From a checkpoint of a small mixture-of-experts model trained on Wikipedia.
Size: 8 layers, width 96, 8.07M parameters.
Experts: 48 squared ReLU neurons an expert, a sigmoid router.
Training: 476M tokens, 7258 steps.
Below are experts of layer 4 (counted from 0) of a mixture-of-experts language model. Rows are named router (the router's row for the expert), down (a neuron's output weights, with its number) and show model dimensions 0-95. Each number is 128 + 32 x the weight over its row's rms, rounded and kept within 0 to 255.
Before each expert's rows: "comes before" lists some tokens at least twice as common just after its tokens as in all text. This comes from a sample of Wikipedia text that the model never trained on. Tokens count by the router's weight.

# expert 120
comes before: "| ", "|", "\\", "3", "T", "N"
router [126 160 180 105 129 105 128 131 126 126 121 101  85 139  93 126 127  66 143 118 140 133 133 202 124 136 168  75 154 130 204 196 126 121  99  99 116 163 147 120 158 118 130 166 169 129 167  89 140 114 142  72 136  95 154 126 126 121 118 167 138  88 105 139 146 155 109 165 121 139 156 145 190 164 115  78  62  90 142 117 188  97  99 100 112 134 159 116 131 102 220  88 138  82 156 194]
down0 [105 106  69 121  80 106 181 132 112 105 113 125  58  98  93 146 194 141 114  97 100 129 114 130 103 120 143  89  85  80  84 123  90 120  98 156 132  90 162 115  79 224 101 162  85 138 147 144 163 192  93 134 101 102  91 136 185 128 109 123 150 163 145  87 121 161 144 166 106 130 158  87 116 130 133 148 151 144 110 240 136 106 110 117 132 139 138 151 129 143 129  72 111 124 123 137]
down1 [183  76  92 159  86 120 108 118 162 190 153  86 173 159  75  97  96  94  76 144 126  90 113 114 153 153  87 161  97 135 140 109 163 199 177 128 127 141 113  98 136  81 146 179 134 118 128 177 140  66 148 156 133  76 118 109 141 148  82 130 110 176 122 178 132 113 155 140 109 152 113 128 168 127 155 113 160 121 112 163 141 101 212  93 139 154 152 173 146 127 181 104 154 175 159 128]
down2 [ 88 138 132 160 117  79 141  83 116 130 111  81 122 138 146 107  79 191  76 153 117 213  98 144 140  56 155  33 133 140 125 121 166 146 105 146 137 146 160 135 120 127 146 186 131 168 117 139 152 114 147 127  74 162 102  81 129 123 149  66 142 126  97 145 154  85  34 125  49 133 118 155  71 121 137 104 150 129 134 127 114 115 121 101 172 155 124  85 122 119 133 143 145 105 125 109]
down3 [134 205 138 149 149 104  95 118 143  99 113 122 146  99  96  48 104  44  76 143 144 147 140  60 106 102 178  90 138 119 113 113  90 147 153 127 150 121  72 123 141  57 158 130 163 173 145 123 134 138 132 134 115 144 128  77 161  68 131 185 152 168 159 169  99 134 101 119 130 111 171 158 140 143 118 111 141 146 116 144  96 110 167 129 122 175 155 177 119 170 141  76  96 163 186 160]
down4 [129 120  72 144  26 120 108 127  87 136 129 124 128 120 120 128 157 133 112 109 164 157 161 159  61 140 116 173 128 152 131  97 128 176 162  74 169 158 156 127 140 101 109 131 208 160 104 122 176 115 134  76 138  68  68 179 136 155 132 137 137 182  53 138 114 141 146  82 108 167 127 172 124 124 142 120 131 195  96 137 116 123 178 131 126 138 148 179  98 179 140  96 146 121 124 157]
down5 [130 145  78  93 115 145 123 149 162 103 175  81 136 155 173 149 127 106  69 198 124 148  82 129 153 121 106 175 153 147  92  81 106 139 146 163 119 140 104 102 133  80 130 125 136  45  92 156 195 182  90 160 136 100  74 131 158 192 136 157 172 121 121 152 173  98 159  92 140  97 102 138 144 128 151  76 163 136 177 163 109 114  87 118 161  75 136 124 132 100 135 149 134 124 173  78]
down6 [ 44 107 164 118 137  98 113 120 127 100 118 149 118 153 207 147  98 149 108  77 125 100 166 147 146 143  74 145 147 144 175 164 143  97 148 140 108  96 101 180 172 115  79 161 124 109  87 182 110 129 155 101 100 112 195 150 106 144 119 104 171  99  89 120 104 101  98 161 119 155 134  61 129 169 111 132  80 105 168 114 175 202 136 110  97 196 148 123 113 155 136  86 137 155 163 129]
down7 [ 89  43 105  75  89 120 140 160 120  92  71 193 126 163 113  84 106 172 126 103 115 120  94 129 121 115 135 127 136 107 135 136 134 130 143 144 125 132 138  74  90 120 190  94 208  70 188 147 127 171  85 147  99 110 139 139  95 145 152  71 173 115  99 110 122 124  91 143 149 150 122 111 105 100 133 123 115 147 175 148 151 114 135  81  90 143  57 172 125 101 156 130 173 105  78  82]
down8 [ 83 172 127 125 156  78  36 107  98 146 109 123 150 150 145 110 121 160  92 105 138 133  94  95 115 122 146 103 109 134  96  99 220 140 137 120 106 102 133 113 157 146  84 156  67 130 119  96 140 144 120  57 120 184 129 177 148 159 140 179 101 144 170 131 199 102 134  53 111  90 156 119 130 101 171 105 155 113 116  99 125 102 149 135  92  83 102 114 140  64 106 109  95 116  98  85]
down9 [119  81 137  87 125 142 125 122 164 166 102 148  68 113 157 141 111  87 126 138 112 135 138 130 161  88 158 179 161 175 152 131 116  88  96 122 129 128  69 120 120 106  85 165 150 120 143 164 120  97 174 222 173  70 133 137 138 134 137  98 116 141  86 179 101 159 116 133 166 111 107 125 169 102 136  94 161 157 146 107  84 107 159 154 231 128 103 134 148 137 124 114 111 182 214 105]
down10 [164  68 116 110 122 106 105 148 141  56 118 113 152 104 172 107 101 159 128 131 133 185  94 172 127 117  91 236  89 142 137 161 169 107 105 108 133 133  60  87 128 161 158 133  91 103 136 133 127  85  91 128 120 117 117 117 158  96 175 167 121 113 112 101 157 139 152 162 128 132 118 118  78 107 159  51 131 106 204  84 100 176 161 110 121 125  91 127 116 127 123 128 149  74  98 181]
down11 [148 163 197 159  96 156  81 203 124 131 139 146  59 143 166 144 155 158 159 135  65 192  91 154 155 112 105 135  79 104  70 158  84  91 110 159 141 116 161 115  86 151 121 152 124 133  94 145 127 149 114  93 116 134 167 159 118 135 128 120 142  69 133 123 159 122 170 135  55 140 113  92 127 128  86 136 164 136 190 177 173 166 125  86 117 132 101  87 139 149 103  98 134  86 105  83]
down12 [141 113 136 154 158 145 181 173 177 158 140 158 147 155 102 192  84  81 124 128 114 117 109 149  93 126 156 150 197 114 121 112 140 173 142 132  73 174 107 100  95 152 134  82 113  87 144 170 119 103 123 104 126  84 103 107  79  45 124 158 143 126 136 179  95  82 117  64  96  97  74 155  71  96 145 170 119 112 164  98 148 108 128 173 109 118 126 176  91 175  93 156 118 129 118 101]
down13 [ 65 134 154  91 137 149 118 149 187  97  93 160 154  45  99 163 160 126 125 151 127  99 107 142  80 115 163 136 144 162 120  64 156 133  85  93 140  91 118 114 163 142 126 123 143  99 104 124 156 113 103 156 145 185 133 103 160 105 129 167 100  74 165  75 119 189 147  59 136 107 147 127  62 158 122 138 116 116 165 145 118 105  64 155 167  75  81  96 129 146 141 105 126  77 104  86]
down14 [167 103 163 158 154 100  95 117  91 147 178  85 152 153 202 118 187 105 152 113 158  96 101 116 133 124 143 144 151 140 215  67 150  69 123 122 152  80 110  73 160 110 120  80 142 124 159 114 150 117  95 173  97 111 133 105 113 133 147  85 111 192  99 173 108 116 130  81 143  83 125 116 136 133 164 169  81 198 131 131 163 142 132 131 149 139 104 111 100 132  79 119  71 146 132 180]
down15 [ 37  82 178  87 113 130 101 139 131 180 105 159  68 129 155  80 152 184 140  82 200 128 136 179 145  83  66 130 121 136 116 184 194 170 134 101 148 136 170 128  96 114 131 159 116 165 143 127  91 143  96 129 132 142 136 164 105 125 158 103 123 131 119 136 161 167 103 146 155 143  91 100  53 112 134 103 189  78 114 153 137 158 141 158  89 156 129 136 108  99 137  82 102 128 125 110]
down16 [122 108 170 136 137 144 160 155  90 141 124  73 143 141 163 149 147 131 193 116 195 145  56 125 112 112 150 184 137 100 119 138 183 123 180 123 106 142  99 187 141 123  77 135 142 189 163 153 100 152 110 120  94  88  87  79 133 180 141 124 173  90  64  99 181 121 107 112  97  67  84 131 143  79 145 110 100  94  80 105 104  93  70 162 137 124 127 123 123  95 126 134 111 101  96 116]
down17 [106 142 124 104 137 192 157  41 116 119 130 135  78  51 132 127 172 144 137 145  93 127 128 104 203 129 193 109 104 149 116 110 125  94 101 170 139 146 131  93 132 104 106 121 137 176 154 155 150 112 163  97  98 135 121 153 146 141 162  93 165 177 120  61 153  88 123  79  60 146 135 169 112 101 197 114  82  86  67 102 114 110 129 152 178 142 112 118 139 117 163 145 114 159 118 160]
down18 [191  58 157 153 104  59 114 186 150 168  89  96 149 137 119 142 125 180 139  96 100 127 153 120 143 154 126 159 109 144 108  99 148 183  54 126 121  98 195  70  80 146 138 190 128  97 101 109  95  69 155 152 111 156  84 108 161 117 107 126 140 133 140 161 148  89 134 146  81 163 152 116 181 136  99 152 133 145 146 121 167 100 161  97 121 113 155 158 159 144 201 135 141 118 138  89]
down19 [142 121 137 155  99 135 164 101  83 107 128 120 106 104 184 147  62 163  74 148 117 156 139 180 126 128 140 122 166 147  82 115 165 155  29 151 125 158 177 107 133 185 177 185 156 123  71 129  80  92 151 141 151 140 120 177 114 138 144 111  98 126 116 137 127 176 141 127 121 110 115 217 137 118 153 149 167 142 133  92 167 145  90 136 191 114 171 146 141 175 177 128 149  94 144 117]
down20 [175 144  99 107 162 151  71 151 167  94 122 147 153 129 150 125 123 171 133 131 167  93 139  97 128  90 131 108 151 147  63 140  81 118 157 111 160 111 160 137  93 127  94  89 119 148 120 112  79 168 135 112 182 118 121 147 207 123  77  98 103 167 155  82 126 177 119  92 103  87 169  77 126 108 133 166 106 164 131 222 101 154 151 168 124 111 202 131 147  59 139 117 148 152 129 109]
down21 [105 168 169  94 171  90 139 101 157 149 134  99 150 111 103 116 165 118 123  78  66 197 165 115 202 155 167 102 124 103  80 149 115  69 121  94  98 149 129 143 112 135 135 151 106 185 140 204 123 171 126 129 130 125 122 155  94 124 140 132 159 179 134 142  99 123 198 186 184 147 166 117 114 181 106 169 136 137 171  99 153 173 147  95  91 159 126 139 139  81 120 130 157 151 110 171]
down22 [157 129 111 153 133 104 136 140 182 132 163 157 111 151 126  89 124  69 123 111 188 126 110 129 220 181 128  96 153 120 163 144 138 111 159 175  92  44 110  95 140 107 125  85 159 174  99 122 103  87 116 122 131 111 134 142 156 196 119 128 175 148 117 102 124 129  79 116 196  98 135 125 132 120  80 106 101  74 112  91 154 124 117 101 139 127  93 131 153 160  60  92 127 115  70 192]
down23 [190 198 154 110 169 129 149  99 166 129 172 109 137 109 112  88 181 144  57 104  73 183 152 131  80 166 106  99  64  96 130  96  85 113 176 137  72  95 176 116 157 119 116 129 108 155 122 172 102 162 124  99 164  56 101 140 105  86  80 133 143 150 149 159 133 164 118 118 159 102 101 127 134 174 128 127 165 163 107 114 102 146 170 114  87 135 102  87 137 104 144 159 100 157 161 114]
down24 [127  85 160 170 144 172 137 153 123 133 160 152 119 135 100  76  96 171 108 121 139 129 127 140 150 168 151 112  98  99  95 103 105  70 155  97 135 123 145 109 169 131 125  51 125  73  76  90 132 112 138 161  56 141 147 153 174  93 156 132 138 146 106 165 135 111 128 116 183 106 100 206 132 113  85 135 180 185 107 188 110  85 110 150 104  96  70 177  85 126 106 124  76 143 107  97]
down25 [112 122 127 181  95  93  92 123  86 187 166  87 170 146 138 107 116  89 133 147 137 138 130 168 154 101 116  95 112 128 162 144  53 125 165 104 136 114  87 162  86  37  87 125  93 107  66  95 106  62 108  92  87  77 155 126 141 157 139 106 183  81 150  80 147 103 131 118  82 126 114 104 170 154 140 149 137 149 129 176 111 103 126 106 154 143 139 120  77 130 174 176 111 149 154 167]
down26 [152  96 124  99 139 158  75 141 140 128  98 122 129 115 105 148 144 143 161 173 124 104 142 135  28  80  93 130 112  47 167 138 143  82 171 151 130 155 165 130 120 100  79  94 180  88 114 132  78 115 164 123 117 109 137 132 106 104 211 145 149 196 157 102  69 171 101 157 132 128 184 112  83 109  98 187 128 138 101 112 161  69 148 133 133 108 133 137 103  93 129 135 149 171 124 139]
down27 [ 92 136  87 130 177 187 166  65 159 112 126 103 164  95  84  93 169 171 150 124  75 112 148 114 101  94 104 115  95 108 142  78 136 137 133  69  81 145 116 103 149 158 101 103 131 150 136  89  96 115 104  97 128 143 203  99 118 149 100 114  37 116  92  91 155 130 108 106 176 164 148  95 186 154 123 125 137 146  90  82 106 103 142  69 143  91 109 108 139  75 154 166 134 121 110 154]
down28 [196  54  74 131 140 107  95 123 106 121 107 201 129 157 123 122 167  94 142 117 110  89 104 122 131 112 108 112  79  82 149 139 138 175 146  77 118 148 133 135  96 126 203 130 152  90 192 130 136  88 138 101 171 149  57 120 133 151 125 178 100  92 134 119 151 155 219 138 134  97  81 137  96 108 166 101 151 148 156 140  39 126 123 139 161 135 109 111 127 147 118 106 101 122 111 155]
down29 [115 113  97 108 201  96 188 117 111 134  86 144 104 105 153 100 158 129 146 118 158 112 141 135 142 182 148 131 175 114 157 101 143 128  99 204 101 136 162 155 138 119  62 134 152 173 134 162  94 130 158 153  99 165  97 121 182  32 145 130 104  85 141 202  73 120 101 132 129 161 101 106 127 111 157 119 129  97 102 125 137 125 129 177 111 120 155 171 113 149 102 220 116 121 182 130]
down30 [137 114  88 137 150 124 146 103 188 104 138 143 154 187 146  98 140 150  95 133 137 190 153 113 148 151 143  93 109 169 114 142 174 130 135 132 145  89 110 156  93 129  99 111 112  59 152 107  57  92 123 103 159 132  63 147 142 165 193 101 111 145 118 162 194 124 100 107 119 175 163 118 138 161  42 154 141 163 164 159 130 161 120 141 105 156 148 191 145 178 145 192 146 136 148  80]
down31 [117 159 140 126 105 172 172 118  95 147  68 161  52 111 149 126 190 159 104 171 113 126 116 129 113 135 109 130 123 142 117 152 132 147  76 161 202  89  80 147  91 109 153 159 132 137 143 111 118 161 136 127 163 113 134 115  95 146  82  71 115  76 141 106 102  93 142 177  97 124 164 158 125 121 100 163  73 186 147 127 125 128 100 227 214 120 119  89  98 153 134 157 122 158 131 112]
down32 [ 81 121  97  44 144  83 111  85 137 104 118 132 100 143 138 168 153  62 103  85 143  86  79 115 118 121 131 125 112 175  72  98 132 118 122 158 198  88 165 126 161 103 125  73 126 161 157  67 132 126  86 124 102 154 160  92 144  79  93 142 167 165 135 204 119 139 136 106 104 138 166  77 127 159 138 178 105 141 172 137 139 128 153 119 169 199 164 116 133 126 109 100 134 167 125 152]
down33 [115 110 156 166  64 112 123 138 124 122 121 113 123 123 152 179  62 118  59 108 171 111 116 138 158 164 127 164 129 127 148 141 131  95 156  96  99 109 157 105 150 189 134 164  62 116 135  49 133  67 162 168 127  53 136 160  87  81  85 102 113 143 156  69 124 127  98 136 155 160 107 103 141 134 117 125 167 104 133 120 143  68 148  60 149 122 117  73  69 129  98 109 135  90 114 113]
down34 [121 124 180 136 108  89 110  69 135 152  96 101 153 122  51 110 123 135 108 146 123  94 112 138  83 143 145  19 124 136  91 142  68 148 113 125 103  85 102 111 110 128 105  86 126 159 140 149 127  64  95 110 126 168 153 148 131  49 149 136 113 174 170 113 159 125 131 101  88 108 113 137 134  98  98 137 157 117  60 116 120  71 178 161 125 141 145  68  86 141 140  65 124 103 170 132]
down35 [105 129 124 158 135 104  84 129  86 113 121  93 122 158 169 118 150  86 115  95 121 108 101 185 134 146 130 120 127 121 153  90  81 166 102 126 178 102 111 104  88 129 126 156  75 112  64  63  79 149  73 145 139 152  92  61 104 106 126 162  68 147  97 112 108 188 110 123  99 144  86  99 123  82 164 149 122 117 195  68 180 157 104 148 152  98 182  78 141 123  92 135 120 112  84 146]
down36 [131  85 121  53 151 189  95 163 128 124 114 177 195 125  80 159 134 103 133  28 179 124  97 139 126  70  95 104 154 123 112  99 123 135 167 142  81 146 170 138 114 151 104 119 104 114 115  90 147 132 156 111 138 133  95 124 151  69 149 123 101 140 150 131 129 150 155 127 106 127 142 102  62  79 129 131 170 100 132 109 125 122 171  53 138 107 170 104 147 117  91 182  80 122  61 134]
down37 [158 104 102 127 154 135  92 186  91 190 146  85 134 119 163  78  87 132 133 116 119 140 130 170 130  93 165 184  48 141  97 108 146 160 123 109 135 109 147 118  88 110 111 176  97 153 160 114 136 107 155 143 115 120 130  81  79 144  94 120 100 126 179 175 125  61 172 102 128 115 124 126  84 121 158 185 123  93  81 114 119 153 237 149 142 138 159 171 151 150 154 154 126 166 126 172]
down38 [108 163 132  94 105  92 121 102  97 138  77 161 142 109 148 145  86 159 138 171 106 131 151  50  96 162 191 175 107  35 134 109  71 172  83 151 144 116 136 135 138 158 124 121  98 157 118 137 163 134 142 153 123 121 148 122 140 170 138 111 129  47 139  70 106 140 219 114 130 171  84 105 116 108 124  78 154 122 158 130 119 107 148 165 106 146  93 132 122 119  66 135 122 144  65 103]
down39 [104 167 152  92 152 142 169  97 130 108 155 190 111  53 108 130  97 122 215 129 100 170 137  82  86  60 144 159 120  78 127 143 102 158 179  87 160 118  86 130 152  85 121 124 142 115 100 176 143 119 166 125 124 175 100 158 103 132 139 143 209 118 157 101 121 119 122 157 164 157 141 100  90 129 132 147 164 149 132 160 149 182 152  80 116 109  78 138 164  79 116 113 127 144 188 138]
down40 [112 117 114  87 162 113 111 128 140 119 121 118 144 148  97 143 128 166 172 173 107 106 119  96  78 193  64 124 110 107 114 149 108 223  88 133  39 148 107 152 104 150 124 120 146 121 109 180 112 184  57 144 143 136 113 130 161 198 124 197 112  94  89 129 127 190 114 104  91 172  92 155 146 131 119  94 135  90 139 138 120 116 135 113 133 179 128 160 159 152 130 162 119 115 124 194]
down41 [114 126  99  53 115 185 157 159  73 130 127 151 106 156 170 153 181 193 122 132 145 141 127 156 145 102 119 135 109 118 140 137  62  97 117 134 114 106 126 154 159 172 146 135 130 154 164 138 220 117 109  98  83 135 176 117 140 173 129 130  64 139 128 137 118  72 110 135 166 133 139 175 121 166 208 124  61 156  93 153 141 156 106 193 119  86 162 135 112 161 115  96 170 118 142 109]
down42 [126 149 119 128 122 123 104  66 128 115 120 109 147 168  82  78 114 193 102  64 147 153 105  87 133 224  92  87 110 150  96 168 123 147 160 134 125 122 128 112 131 136 191 144 123 102  72 192 152 176 161 160 131 141  89 153 109 161 130  75 158 196 183 172 138 128 127 127 171 121 155 146 175 140 123 154 105 110  87 112 134 179 153  77 102 169  79 111 144 122 140 133 123 158 151 114]
down43 [ 77 135 126 133 137 151  98 108 139 139 164 164 142 164  98 130 161  99  84 123  91 173 162  95 130 142 137 120 167  97  74 115 153  95 118 171 144 176 127 159 193 101 136  76 153 115 148  65 118 144  81 109  99 149 126 180 100 103 165 159  80 100  94 117 108 137 148 136 105 134 151 179 184  93 130 146 129 133  82  40  95 202 100 104 141 153  94  98  73  86 109 119 122 101 168 148]
down44 [ 98 129 107 138 133 131  86 137 193 126  82 147 102 154 157  91  88 152 156 130 103 114  97 133 112  74 144  75 170 122 164 114 129  80 108  96 127 141  56 183 177 132 140 149 117  47 103 136 147 153 130 189 121 119  86 105 149 111  99 129 157 109  95 126  52 114 115 126  98 151 189 126 128 149 145 126 125 115  88  80 137 149 160  38 124 145 109 118 182 173 147 124 145 124 184  85]
down45 [121 134 153  55 111 108  88 105 166 152 134 116 174 124  74  79 100 138 143 150 172 144 109 141 178  45 134 108 202 119 116 178 133  75 109 182 129  52  87 140 109  65 152 140 189 165 149 172 157  92 165 127 144  96 175 165 138 173 146 159 151 133  82 151 132 126  77 141 130 149  92 144 134  91 122 110 118 103 101 130 133 104  91 138 123 123  94 109 117 152 131 137 178 107 103 127]
down46 [116 120 154 187 109 125 151 115 108 155 127 164 125 113 150 125 111 159 146 140 120 146 202 144 124 128 113 165  64 121 123 221 148 171  72 123 135  98 166 141 144 110 171 119 134  63  47 137 138 144 118 123  75 180 158  98 117 137 192  82 120  88 204 145 137 117 131 119 147 171 147 161 129 147 133 173 148 149 196 125  83 165  99 129 119 179 124  99 150  99 147 110  99 165 135 140]
down47 [111  75  92 134 132 128 114 115  98 120  58 131 126  77  41 129 151 101 141  21 103 147 136  88  85 108 182 112 189 125 103 118 110 100  58 149 125 128  77 120 122 162 131 146 118 125 134 117  89 113 132 142 162 131 147 107  99 127 141 174  96 151 135 169 166 153 111 134  89  97 176 107 169 128 115 101  92 131 113 152 160 113  82 138 126 101 172  92  85 109 117 150 115 101 214 134]